Weights of a small mixture-of-experts language model, trained from scratch on English Wikipedia: 50.6M parameters.
Below are experts of layer 2 (counted from 0) of a mixture-of-experts language model. Rows are named router (the router's row for the expert), gate (a neuron's input weights, with its number), up (a neuron's input weights, with its number), down (a neuron's output weights, with its number) and show model dimensions 192-383. Each number is 500 + 25 x the weight over its row's rms, rounded and kept within 0 to 999. Numbers have three digits each.
After each expert's rows: "raises" lists some tokens whose logits its average output raises strongly, later layers aside; "mostly gets" lists some tokens that are sent to it at least half of the time. This comes from a sample of Wikipedia text that the model never trained on.

# expert 92
router:522483513504521493535460522442518498457492487447513510526497501458457516482495496493499506503543488508524488505541471542491493483511497535498472500486474478471497539509464517490530522510464471485496512465484492522511491528495534507500481451490518507472503493463531516546496488504494535461538478489465502506470442510496548495470496481523521484522517483501461514447461531485514488455478455511491497529502515491512523531512539510535517489506525529511494461525493497527551458512505451504492541465473503454461548476521540461474499465507473533484471501531512514516532497528489525514
gate0:520479487502531449532501536505541485541493486504532468461524446498466460525487535515519493511494531485480499469469522558479536509488496484521473515508463487469476538544474485490533526501529468459485481483448485524503507511537472499521471505487496451506512528500481467520529466476538525488516520534499477480479489490537512522549491525499553509479539465524522475488533505498472464518491524533550504515531486474495499488508533504495503549485521509470497464503502502463480484499502479488507457490517510453493442513510488497525498476497526520499506489479523495484551503514490453483
up0:464534524471524524450501442515476501496487506480540490539489534495479480506499500469524483464508508488505478501516486444491449520505481515510501464469553509478579486465494531491488445483473514532509522501477506484466464496473513483505515486529511564504483464466535546484457475510509535521483517490508539498543503527478480462492480474491474488530489519483506547500512509508490507497505499475474512493455524549507464518506490504524468450504460511492522515481478524503515521504516485522505494500484478517510547475508490537523499535501505450524482509504505551506480498488455547550
down0:502562476517552516517475483507448536484521513484525469516490503498530514540495505483482517481500457490506495511519503496491476508484492532503495515513522482485490529531524456499485500552485483528491500493462534508514518460507474500454505528540521489554464488513505523534487524494535477551475542506421538467515496494515496514534455477479528516450514450484495527500518494544476534527477472489479513505495459506477480501504461494526486499490450542518516506466512488541502494473505540485493459503489530515510467501462495478495545480517492537500489506505487480502524528519506504480
raises: " In", " He", " This", " It", " They", " The"
mostly gets: ".", " February", ").", ".S", ".\"", "\"."

# expert 67
router:494518510535501517514452496491527458500519516522449494474481471519514512480486468516482475513494472513481472505493493462490466497466471503516483502478459542483500494475473534510497486492462499465505472507528502515510473447483459497514499533516510487472492482538484482517527486518501520499511509455498502487481531503498517493491462491468481496485526503485558517499507498483533547488559518500471504469473464493533506504485494510522495518482526500481493520445513513507543507498530531487510539490503467495532508502523457466475484519488555486506501458500468479477531479487504491542
gate0:510437535474514483487493490532506501500469476495470496524528497459507544508502470527488522488482540480490492486483511497496494503491503492487491531556481470483442529513501498484512480516511496516470520469500535516519497499565505551476447494503534502499499509514499517472487543520517502491469479479505452550447501513515501485467502528465420515478449463510502476523496528485527480536486497498477509518470480489488472495482500534485509499532514471470515525502486482524440455517502514494490482533479501484509542520484474487487492470500537541485502530520490519501514532477518491478
up0:485490490510505498529507556507510535526453506535502456533489502500525498500494508492525533497502469484480504464510477520524509493523510492467532505504485460509567514490524505526503479545515548508487526534480565493514507523568521509450509510503508519512511518506505513500518510475491523480466495504480521474549512508493487512509491516506468476544493553455505480523509496502447488461526502486520462501537463523530477504528443512500511516519482517504483485514497497423473536507534521494539484514504503476505511527458489503510504488470504468464532532539512505477474489496476446512
down0:484522498482543469481463498518493490525483487487561486546511466514488494505470474453508489501483502484493467475533558524478455508475461553492516515477502508489501464480488542480465516498526479484542517488517519489452463511492531477509480487511485501510531470494478509482505471483500489506507516493540494457500505486528487484502487448516492457484535532532510511508537513464484500506499496519521554562521461474560535465464513488520463518518476517519480514490455471505511538530523508474494513500487510538528513493522486510488446543485508526494499504480517524487505461499507498494
raises: ",", " and", ".", ".\n\n", "'s", " ("
mostly gets: " States", "°W", " Canada", " Australia", " India", " California"

# expert 56
router:481487511496488504555464480526485488468492477516509456516512472490480516453512476508548518471488471510511560518510460494514441491516532502538459474518487507510506492471495504484533532512479496470499538480505546490533490551502504486459493485501507546522483494501529479503485500503452452507481490516483492478489491480539516486472499526460469504534508540507491527507480483512499498479508476517461535539517508517487538489480504456509500491509533516482523502512503468497508488475514513509453483542469493479504545454467486500491493502512497500454502502475519527518487513493478484539
gate0:470472488458466545506517526527474497497479497495449470504498452503529510541521540504487513497506531489497493520484528476513472519483525492503475502471489519480532445560492452494477511533513524512486466481486490497482487473500535509484531490526529483495518545515449484504459491518463506465478555487497482526477510484509466504536475538491474527509502497490482501460494529490532507477506505552510461478513497511503503502491530481484516492504505489474510518455492497506449489501441498485477495479438451492542491539534541513494440477499525512510506473492465494503484495528501465496
up0:439514549518502500528455480510541505519483499468472516501480503520521495490488490451492509495452516460493477497472510500526458491496518519481487496507477494490502425487523541488497508497466448495505476464494529477531512510468522474490524470477449469523488464468457521522470497489514480494492543453501498471478515495447506500515517537544467477497480519488532513498481476524523471518514482537498457468488497470491508494531470514511555477482581509518538545488466483522486552478493505509486509483464500492493499555509525521497500510514494489542532516515491522510503502513457526487
down0:541471426488484506532519474535505474534518461460538529517501507526514511521518511510466532516530504452498543497485524444483490536538512443517518505517506544495473495550486547502517483499517492470513488493506525470428475467505485472499525482512557482479533483513483500483472515511464495534499477459519482537480549532486515507482471491510457534491498520511488486517555490543501501459535499456504504451530515504515492524488491471497499474478511499496517481498523497514540527496481502532494527523500484513496539506508508519533459449449519473495517463532516509511532503480514478495
raises: " ", ".", ",", "–", " –", " |"
mostly gets: " February", " January", " May", " October", " September", " March"

# expert 6
router:530514517512502479517489503512457513483522549507479505470490534524529455533480516446520483486498460467518484485476456485427487496464486530530481550521486523514497483544496500496508507481495487477533484534486490447507466494486486497519485530517501502475502538536482530541487487526510505505535522498525489500548481456454456511453500494512553515475496498491510538512552446488529493480489498511441509505466531504506533500480495510518513541468531501488489463479495510514455518513501517511525500530501470467457496508496491529539484489488517476490499521478477507500490457505503473476
gate0:515450517469510476516523517536471511471512514494519509499507478508500496522473498553483491552466509489511482515493505496458503504511493527477517516480522474548502512549474496508544481508545494468518528477449508489511499506511499514480542522508558519494485559494489530513497469509512481549508543532478524466498533486494520544499509556485449481520503502500504502474504516522509533478485541521442546532482459550533499482475542514561500480502475460532473445552500518475498496545498510472519509508502505471487480507507500505539521460505495483473543537521502544497526486501543567502
up0:507486517517541507513507502493496499460494486506526500461505565526496524503522518487496500528533498514534509487488481503429494521467482522506501537507516500470475484554512492517498551501532512481485517471509504501523465529505491522494514520501547523486537541526535549517490495452491517493514529484515532504540533486531505489454516490508515518503503498547486496481492514528517520467442474517482475485479504535511476524514552495500520538486498468559497472523478551520515481506524499511546490494468466488439464504538500544536520496499488440497561503486480552480550490540521495516
down0:513510512513518506483537473551429528491530476478504503480481488467474499445472494513505516490515504542483500544512506458491507474481500528532514537483504448482514508513464492483499511495484504488486502475462475520488487534478501506511502536470516512485522509449470508516531446461473520513528517475438511497508514502528490479475507490480523500523510472529435488469439527460540508559471540538468554493499474462513505452517510451495480506521477463523512505505518523498526522511474469515508526478466522505467514504470541548509509472525497541480508541518518494536510490473521565488
raises: "=", "Studio", "Member", "Scientific", "-", "Location"
mostly gets: " aircraft", " bank", " basketball", " guitar", " officer", " politician"

# expert 91
router:470520440461493488495502491483480466485475481502502504506487509479486492489491503525495532475506508484525501501465514434525495534481517504489522512467509516499467515491485471485502494489515490459481478470451479507456487530510487519535444509488475528489478498500514496498491523483476492558480480536508537481475468498503506482498485453484511543516480520530515460484542526490534490456465533515461473470560532519474490512536540483477526456476493516534539492493554494527495498491495499529544522470506453522505528489490488522516506490487459470497520508541517457528534480489451479500
gate0:471502483488474510521463507500521510443523478447488473459513501523518512471476493506527439502556503485510487518514508526498502490576509518530509507486538513512538515520479470490576520547513514508533528497515482491494541484499494485449464512467512416500506484491482506468459484516511485470502523512513509491450458523488513535472491508495496514551470532511513469540478485514490494528485490492515461445525480493471529527471466515474482514501549542501468496508492487503486467524504550501458490535513491433495488522464451480477467492513552500488503475459497491490494517520523522515
up0:499501495503498504483485499502520520517483494534491494504529485529454491491498546506494516488452470519540491505484492505481498555496489517526508477501498485493465439496518498477492472522516488488470492482527467463533470520551490504530519487490483529557463460512500486524518514512501492473543516502494495518495532493495465511482517485492549485463494490515526510465497498470473500542445506481502542502481487478503422479500513467496566481512479469523519517529464449523493535474492508528485511502443495490535572478500463457505478468520492488494522516518496505452489490469494491540
down0:493462502511537505474523455494515464463494513520469530516495448490489455531529521519476490509477475524468535479509522518452512496534485489464462503517437491489522474507540494509512557482492490564535489511508532484506493545531503502511497519493493476469499496515535461477453486492473509484491519510540484517506476486481480506509437509511471443547474433477524463539453492473475487499494503489525503463491523521473436498544513479481511542562522535486500504468490523476527505521477455492507473530498477503517502502495496512556523543476533480508483481514452501478462509487508500481
raises: " the", " his", "-law", " a", " their", " this"
mostly gets: " by", " from", " between", " through", " against", " Robert"

# expert 15
router:520489492427529506520495471539482508521474489497483497510528507472505493474481495509485527545540490490500539520450509522520516510518536531505542471516472511459468507540547497453535497535474530512500498490509489451485520525541506509479467485515491455533502495525483473506494488475528497475480506503476481493465523535489476501551487511489496549539482503468521507494545531505511520513522460452512478479499474515503454483457485508479528506463512495477490504447522520536515466480497509514443475467481477471527527478532520472520459492473505475510482512483504525571480503470468488523
gate0:544505486463478486492493510500519490502468476488489480498460457487475496480534537485497544495484494492489500451508488518525491485496537489497514505496490458537515479549481541508537517492502502490484543467520507504504471500487536556457503494537490459546470509483473482478532498486482506494479517512514550511537486500515495475533488492479467513492537505502530514479520488487492527470512505484519506457507474486515485490564506498473525553512503475504478462501475500503525476504552469484485472518512515517484494517517530508510481444485526530504486495536519512563473502506518458468
up0:513473485496513500489467468454503520443507481480501480493531526479543456523495440511517528501502529508530545526503478508485498472493477498514487513511559498482511464472517475515535484531499462505516515512540509506519495517460496469492486520498483492466466519534540524534463526513537498498489456468478487519506525468448486515525495494509476496433475486475534462510515493477501487505485487516491507540488481500537526490501531494467432508524515504491533464526537487488470494516504512478483500567469471482540496507507507477497542497462473467478486544503500504496481491505467509477
down0:500498516505514514543475527468496481497494529475512542543476533556467487499496470480519489501537491466520519527469520452453484487550460534497493518504510437517518466513489476485447508557487448523497488529513548514513567493470523488451513502479484483469524466510510565504511497534491504544497554538513513551529524498493476485513508464489492529506494486493536524503498498476520482493521520549506535477462499468453515477507510533517472541495497496487517471544528531482544527524476462479495483541535498510533461487524504526496551515537495497478508493537545444495498461518470487492
raises: "ly", ",", " "
mostly gets: " later", " new", " former", " First", " early", " large"

# expert 98
router:492485541496477505498500505512473490492482506541462456528471497502476499486522539520515534497514511464495508471503526512513495494475506473473487541503511456529554442562489498488531510499530524548521547508509494490515491482507455507465478484467494476530505491456445511469466450539503530544502536508490486478544498484477443485471507520520473511512527473500477515468482512526496478549460465495483494523493471469519487461504500497516459514520523472502502463448472500447500494508501479515519510515509483503503514478530492528485493482580498528509518478497485506477491490511505477517
gate0:507503473509444563458479514519542484474483452492463508525486474456516475504479482512479481508538514496506477514488497525533496510521515494510513485495505488479507434490528479512533490480507503478482514510488524484497511486520488495517473493520503482488484510522490526484512493529528487512534511465485531522551498450476495467532540486502497476485474512489480534538523495498464511498512452512500542485505494508490494497491483494513524513498539520501496512469512531515467496448557498479500481522445495472486486515504506494511464511514539487521474480465476520531497552476473480506
up0:498524496509531530497528494493508521508492499490493494474533538497510496501479541505499512517477461479480554471510529510486496483476476491512496483500498501474511573480432517532479503514482536471488483481530494517511508494486483505503539532513457516531473502493485474531497503494482464510488500544533476484445504536543513526484483509479454478508526520503531480548479455479502517500513520501507469477509517485465516536516526490493523433506486484508486460511504452493482498515450520498509462515540520532497489510467525472546551572488482570495506529552491467501505500494530479510
down0:522478530493495553503507514517503529489470592465501490519520495482521506504491519514509569484482504467490512506511519493489551469499500501497505513531482443491506494512490510484484526514500528482482493496525519513518489487543471558528493530514476486495475508513517523497526457506525494503496473493506503455483562523477465460479476508480513477521527499514515493438480533499520536513523513459479502566522500471514478488492533489485478501554515513476507523448481497475464513547520509509536486517539478511563510462491484473505534480470518508510523505520503500480512506523554515489
raises: "int", "od", "ot", "id", "iz", "ig"
mostly gets: " g", " b", " c", " f", " Sh", " h"

# expert 46
router:490529499464490480488491518482521472535474504497510559496490486448512514483534486482512508531524479521484499473511488534523533488544507493518543459488476513461464528507523467478518551499494495513492554526535537502462508480504505476501510515472473445533458531477497452481506512519501515467475442507466502510481490465519503537518501495487523493471499496529466461501538489505501455492507462477542492499486461518468464496504479527509473558487483514478518481534502493550479453483520524506465511490467507521493501477481488498538461505514531489494540544467505476544469464475473517440
gate0:514500490498491508474503524482510494501469485512482467474556480438468470503474488480534534517532531472488465468435517524493554534512458475546476501542484539497505491485471477529499473493544503502495524536536507532515495515463480427495486516501459529509496476480466491510490522523507503499508483487492479504511527509526498497507521517513531485475564439473520533484512504532535504491468499463470487500526498488490473514490533481478443497514503511473503477487504530488460526507523500465483499509491528513499451500486488491528486543516464468508498533462483502517503499456470466492
up0:518504448476513495516536539529518490459484492492512458490531468461486489511474504464498548473529482467467492474489494480500540549495442500531513476523458550490502525509496537544519505518530485527518533553509468506471501482479472496462488524486486517547509540507460492483500530518484545492481513510489465541507514486518505509502534516507484490491579444494561528502514496488487487488489510481527506485568499516521494498490522465483488531490534519502515450526479557468478486506512503470512476542486512480472510514477489495513493515505494508499484508467507465490495491491514504530
down0:523528481537517536479489484472468470503477517502483471506505471493496514505455515473460476489492497500500505509504524503517500480476502493514531549463513518479472508501512447441496476498486471491456537514495508542475522510483509493485482469513451531506467477505475504505529436479531466461505466515512526520443526426525497491526535492480506515510493517477483473505511524503480531457508510509546479528485497513489500451509491505471477526480493450457492509515538510468494518494510488494528493492461465529513507463475504465483491490493484550512517518470482453542501522514500512480
raises: " year", " day", " time", " major", " event", " way"
mostly gets: " first", " this", " This", " other", " new", " second"

# expert 68
router:469484461514514473545454509465511480487513467499505524515521525490463520482511501526456506512530475533507514485528513500508493497523468510517446494487507478521477538480451541512533545481508483464483508475508465506550478509506503498491503474481496495545525507483477486505474475501477518465514467510472469507499523520477522481462498483510519500489512473503465517460475540505479492488482492534493500528512489523484540527512516467505461482466510490528485490496469465516525507509542474550507561486494500472462517535514531486489511482476510517489488521524515518549517489501466538553
gate0:525548519500461536491505511468485483531459489510491469500513493530469527509469503483543525495489505505545507502492474526468493456504504498477494502525510472503516545516478501519484484479509451518479478467500501518471526452536492467494495512491481493540495483538456485494542539455492508490517560473519493509484492475541479437530494481521493501472484523515508502519497451508530478513466551490529527482484503543518520487519490507504549494483467483450512485487507482536489484475474526465461503481486488519450486503543551525490447501512453498468499515521489558491508500503487494480
up0:509512502489519457510520444498498494495523507470471544538501504526483504466499523531489504461487523520537495507458548487504512526482495475496515530510512532460500460450539500492456481480487480509461514540483518493505503513485568545504553478478500507489485489518518523495471487530539476537486518474476507482505489497482496496495543487499480521503533502470486459526480513480475498508508504535459516540499503488488465529527497484465510472512526523540534544474559474464500494514528486509515502476503470493545524499469482554469505513475491437516527488487507471486505522521508521535
down0:489544516493485517513485501541485513489460542481515485514509472543530501480480475539500502498501510470482455496475495459499484530499520465508547505485506518446522476505514482501484503494502484538510508491489536489504471486493507512477535541512514505521496502535508483493476507514503468530491516560502526498515528487502527450516482435490496557473525530528489466502513483493492482510511530473482540501501509487479453451487471494487498452518526461522479473502477487491489552493536528534526504496498468509526458453527498534557503502530505490515549497545496519539479510485488440517
raises: " However", " In", " This", " He", " They", " The"
mostly gets: ".\n\n", ").", "\".", " .", ".\"", ").\n\n"

# expert 25
router:498506529532482469538511568465526506482486500547500476503469496507482484495505527488482511526444489510502504498467446471477447522489471544487494491504459518511553509477508501502527517524496519477531477512503463484507484465509516521497474521513510532493467455521504518514512515510493451511512545500491512511538520508484453492452484496499499520477493481492515495494478459522528499497518504492488484529507525488518521497509473532515533486481524502524542478508488548527519532480505530514502472498498499499435547554533522487475514482497515484482489524445492473467521498495510501536
gate0:483503516488518493510503493473474510560520471495486469507533458470482504488461524494469530526503501461492470483506532527497549501554522531525519503515460530466476492496516501502448538500502518502503505446520489506463488464535508466498490499483512514445540540472456511526503478467487540494465517513499488499521518504516501533495550469566489496515522463516519497504454509525520494488462520489516482512467494539517497465482513557474542526515557475516448521531459495455538472462506482531537498501470500493493498520488498490516528476494489493514535469505488544471526488465439474515
up0:506496502503502482462522492475501526522466467514515514495512469516496441527463535519462466498517508495511486509496458516511565491494464502505500501467483486432504523564497470476447489534512498496512475440534532530490511464484484484496498499489506558459509480472476512518539456469462494527507514535503505516535510490506500517550507502508509507536529476518528496488427526518519500470478521471534487510481505513491487494497487526538544500494516486474477506509483468509542496483521473503542492488495489453462539518493488502520507475506518498462536490497484552488484515484490469552
down0:552498484477551486476486482477458568524495493527482500527461449485452523544527478521493544510470526471495438500509481497484543524482493493532473519524478533465527548534483503473510496497510534482470508503489493489456486468478499513467522526469481539505507480498487539477494497515526556541442503510531466484509491488514476500490515471486477479508518544501507525515511497546509475511506468470520468450502507514555506488485513489538509520497487519544506523546553500505539464493487487496499538496491482474490515543507516582495491483484535485508469508502483540451448461501484494512
raises: ".", " and", ",", ";", " (", ".\n\n"
mostly gets: " life", "ation", " government", " service", "ity", " development"

# expert 76
router:499479525481528508480530505545495498466516484481475500477518487496458484515510505550506510513495541534419532512490525455482486509484510459540492491475508473503484486490491523469524531496527497493481523474509516520487475505467502478495522494491500545546488507517507496507485518474483473482526494528485522458482537486525511538499470485462492506541493460547498459524488503525491542446522546565486509568522512535496531477480480491510536475527536513460512502518523528495547462487472525479510467491477495526502496483508513454491522470498518536501537522513512507512487471512515513526
gate0:495524493478524522494509517514506527539483474533475508441527485529485484485566474560488492474451538503476493491477504484506485519518507506468484473525512519499529495508454538469455505512492520496493521539533500509501501514484498473517464528498506544515494463508454523514512526545518480456509529490506457450516487510493520558477507494522470495502487468522484444449534461506492516499511504481531459516493462492520485497532465484480522490506525491481514520501496537503515504487511463496527513491462509539508470460551503487502509548494501534506505524483520492469468539504482447471
up0:534462552469548540497485507550529553477465487516501483472466482528506502500529527516479499538497491480462492512424484496505486526484501462484489489509509458514468441500478504465444484523511533501465544552514522474517483515495475538543446513482477515513484514484517510537544500489498475477496493500446474499487493479481500567501556535481479543497485469522505490499547517538520500459490493479502494484537489509471504511497463488482495472545547495485493465487476487520472509520512495517481486515489541516502482476480513477533490521509478480538499516518495526502474543557522491482
down0:514471508497515484481527454461480458486534479513478493513475479475465531465481496497494510517483465527507503474498499524522488471497506506498532488486497505531501483515513473448533497479537509501466493465567539471456487524501557434485495505535482508547490481490494519499524509502509470514529472498519495484505486506507494541536537546499499515503513515509509480533507516498505515470519511519579482519478508529553506537507542504484476486503562514454546514482527502518490519533474524478436501522531522510511529478463528463476497519514519500478509535470502494530508515459479559488
raises: "19", "20", "18", "17", "88", "84"
mostly gets: "20", "19", " February", " June", " April", " September"

# expert 83
router:510493535476518554504536491557531516507534537489526460490549518507512510488450517525495522506510492460475500516500479477530510515511524485499518528517514478544508513525480495491492513490532476507468506481483495500462422551513502490500473519499480512537466517507538510472480479551482489526494523514517490509500489473469473509470520506507514543517520495511457508521526498491473476542496517471493512520515462541546490472514487505526488542523491482470496487498470508435493493453474481499531527507480534516496470455504491521527481486506471536500505512524487468478514506489489554478
gate0:497514491510449490503501513519486452511515524510520493441506482485482484508493509498501491484532512493494472493481499470497487517519500496468490512512508447507487516465498481494526496489500480520457478513546496469512474486515486520500491548480491521491474483473479508504521494494493493508552527542540498477519501484475470484463528489485558494498473533534485472481511553507496463530531539472473494469475499473499513510538466520538507454513480529518461488551488476506501511490481479502475491536542495508504514482525495475495544485541530471481498528492494529458491529511492527460
up0:475497460492526495505477490479487484549537523510494500496542572483475512522517478482541487515473536514511521482533508486479534510517526503502492519491519499511499526542498484540492479509558494505505514520505483475463558521469541501484501480500514503538535497455488501545519485502511501505477508472508502496484509478470496504469487528493451506489538508511498515487493499499532533506486497557483509497483491516500512513477504460514473489535508526546513464477508512514492447530511513508486561458489555465479498471505522512475513510526495494536558482449490500469488533527522487531
down0:540488463527513475515502495513496488511495546477524500534512535430488538486472503482474548465538491539490501529470531478511522499484515518520498480513483518544494521493507513531532508502493515526475474503501479450504540475547549498533464545466516491493505472455523508489553518515509529495515465534530490484521507536518498549473498485460469535495488524465539466497521507562511490464491538525548475494480476493470518545475491496515473471543496515540485510529488533558486479527495503474492483501534505485522484466509504510492499550545473519531525493522517531495460503493507426502
raises: "ite", "ie", "é", "iting", "ish", "ies"
mostly gets: " Ch", "og", "ach", " Gr", "ug", "od"

# expert 16
router:502528537485491439562524504532478520504521473484515520519529504507484510479508510508503507474451496523507521454472482484480462531475483528512455521555511530550542514520478501465546499489503469514551471506500460505492499491479494554509453498541473525530486472515467448466508491456461469506535535522518526477551485478503491522483471518499498490501494488504491504525519517487537478476535515468498541510515466493538519541480509544483503468510540478500520499472496494553494473502445521498467525510497564491483519493492510524490447492535474536483481494470479453513474506509470532524
gate0:519505496473465512516529483523515483500527482482521483463515481506503504458498454535460499445496497497517476524505478552508540502504505493552485497494493485519474518526478460502456446478474533529524525490504545465462489482519466525508502476508519536514527536490508496504501511525512487494478506501492528497493502499532500475500552532480448470523513485483516511505486520465475474481516490537512526493509492496526523477475484476516503480538457487463469491490503523457502419493514546542499474520441483480530506492499526534508480507460507485478487512524488535490530487519472480528
up0:498525476490548526468476490540499508515482485571455514505504525527478490455492486538487502518502498477527483503523506487502499501493498497491479549536469474515507443480492513542467502453485534501473526465474454486528496472515466497531463540482477460534481509535490492516512472553534487523537505439523487522513496539480461480494482507490493491497496470480509526487513501478500553537489472568462506483505468483499507499527521476470490490475523504499519486451513523490515481497504481532558541517478477486531447502492497494496507485501446549496528499494464493528482506506488481486
down0:489516508517471501490514539460484528529531513536498526433517481517448451463511535493455498509517521552444536468482497469541541489490492485492475521472463484468541543496507497549490534518523513508541499495485542483509494475484501477512484497491470467509457519518524488501492457487483498494544479485545510506490499490515528487499480511498459501550519466510456524482529477473493504466444509493477492483478465545494482507498519464543471504496465495492514471472492465496498483546521503520508481499484485509440457522520494484538486457518475502513436510491525443536511483535505490462
raises: " of", "hip", ",", " in", " on", ".\n\n"
mostly gets: " years", " time", " season", " year", "ers", "ies"

# expert 26
router:481506446466480515535522558494521488470491497473514495491519505505471527560508512471506518459488482514538496492486553517520531451497550520491480484493492535480501473492493497470484540524511464519479469518494518536483507491524521488491488476489517515525449528514493477516514481463493479516496486548464493486496475471532496547534478509480495494495478449479517475461465509477511489498496519464505480521510534532482523480503532496502553486495547489535525490493541524527500531493492488457479472480468464470494471510467507495495516523459507482495523536520489536485463542472500537514
gate0:518506488514509515498511463535497518500477475542473510502504475515534492468465564488501458493542507506481467534512483513504526545504496495449479491482449556520490533547556520498457500525501496530486468490490513503505518494499511506503533516452507495500494520517529468472425546469480553500520505482497463542512502513467484518488496487522472527479476487510533504482497527521446533495456480513470485481501482508466524503473474458478531528451470505475490516502461486550515504500446533475497455502558494495545537499491506488487477495509497509515505553521492504474507510501561508478
up0:471500520518513513540468481538462464490525480508445496501518511480519520494492578479502491512523497479512483497519469514516483531517491498522459495505423488514504501462539487482475509505533497491504520514556498463494495483550494525470471484506520520566515471509509482495474493470497517515518453490471530500525491513488454489493495492517474478515518501489484494503514508494504502516524517427477516493449510484517528487498467480529575522501470515494489503496495502509527515481527520518460503501466531504526550476500495516470509497491451482471483533501507471445528501505529460475
down0:519500445509507486502489475522477488541504501496517511541498472465488516447509524529520527499521501508477472500461500519492546500478487514500533472478485482546518488508519502524497489504469513461459466512490513496499510506530514536542464505506498508510482498488571529518476481490496497512512527470481511509506557532468470521511464488488481514483501501467505499502524521508505535530524459541520534502489513500507476517498518461488493511479521482479471456478524488505518524481469478488471513489549509493498495516504465539512492498502549527496494530508485524476495511498481451509
raises: " his", " it", " her", " the", " ", " their"
mostly gets: " until", " part", " number", " before", " since", " January"

# expert 70
router:501523471495482538464475481506453457547475498513480532500525518512484515473488461490498544502495531454507498499507520482515511518476510544511567518469525532481471515507480467516460510539466487490503512513504471497487485511466527498549503525456488516512513496515489522489463474464536527504472534495529547496465481523535500518527481454516495494489484492514512464471516530513559466483490566461488478514512514538473490511497555456528518478510457543538505517550500492518496489528494489487542500495521518542493545447448462519482481470485488478486478530506525505551535523485478458521
gate0:447482415509505496505532526544488500470537479478478477474527516490463567508508481454469482479486550491495486512499515532497522501507499527466550497545491507524505496473504500504523538491481483513507495497515521502480508501550508564468490476521537416510482498495484459494507493507504509533454489475483517468461495504549516520529543482456518506498496532489489458528509489512452478526507486485507463503456460515504491503519517529492502521499500524501484463503525510450525516502481499477487483532474500491517492484467500571529539494491493498499508536520516493507461487478492480512
up0:464528528517501476482487504542523511530494487524469533489484521509477504450475534523453479506493545469516524470465492495518464510504483485449493528487495491476482519496518473504524548502463502508513495538513529489480506499504542528492498443537486518556528532465493479551503516500542478526488508456477507456522535532550529500490485505502469520522507509500524516515500496510517512487479473480490472457525480552518526552508515478511541474509475509487457483488496518500509488488474547464534512513485527498458510524495517497505553462481518506517495512499542525533441460501498474540
down0:519543498502522500479518518454495481495502436536502530487470503489512513488532487506497492460514475483491546454487530494470508560487494491471498514481525473537461494478484484481500495461498470466478543485491500510498519493493520526517537537488490532448525490519543511486524485499500439510515519517481496459507506488499521471493530453536466471480447465479527485485515520501502497515461528469458494507502552512531472537503562450542494472502483493541537478514498498505458513513466483502549496495518484504537510474501478505496500460459478501516490505513501470487462521493514482527
raises: " the", " a", " its", " his", " some", " their"
mostly gets: " with", " between", " under", " including", " by", " include"

# expert 110
router:513494527528462520544482502494502531500486536509516479533497476477451494467497512512493539458489524465482525494522534501489512489512544473446509534542514474523526450516459518505523516476554507540512523561508496442531480460524442504507561515502524442545529489475501514508495453552488487535495534505547516521500514507467505516504492505513468499516518489520482517510468525483473509526471500575492544512479489433506506471513452467495463479524532461494521494497486474459501496514517480554512509511519510492548520502506468515547476520516529531490503505494493488485512484530510463518
gate0:480441508460506443522510493501459480512485517501499512497530530450482486535472473503521544508522522494513456525501529473494516510500523490489494555520512476492507506540523492513524490541485478504509497449501529510521512486494506490511509495547468466456475489486485495476438511561504500502493472463520498519504500501475477502485504483475490499493498489528461499508492531459497544541556503539485492434564503539507477462503461531550535507482484500553539529530536499468528518507488504495497545480505512538495488527507526489487435486508493507488486478490482485474485500518492513476
up0:545526523529495520475495524516504522502509463506518473466503453509518519489487542501460476510500457493466533470501479544453479490463507458467534485494480549507522524466466471470487508466514501496485507528504482495488473517504471527502513497489507532577501484523510467506528496484545473507514505552533539504481534457511493496499498525549516521475495496479510487467492495534498454454506526470489507520434503461508475498502540523424509496557523502437434507500472504500525486510528504493512455508482503447509502490483451472514551474523498461481509494503537516531522536510495501503
down0:500532484502476498487480489498520518489523505486513514509540472526492472474525512501476514515484519500466490509467501461483494449537496478536519466454521518495527507516527498509433471491481489501490520540524495554474503515473492496506506497511543530525554518471479492531497505468467462493526481517493514417537497497516484515519491479524524522517478512501491477459561441476535508483500493464517502520507519492517476536502473461467521498490511500493474502503463485485484510524538533524505530498531478527545499490510467485521497516520462505523487525485505509511550502504487497490
raises: "ip", "ag", "ond", "ave", "ens", "eb"
mostly gets: " B", " S", " F", " C", " K", " W"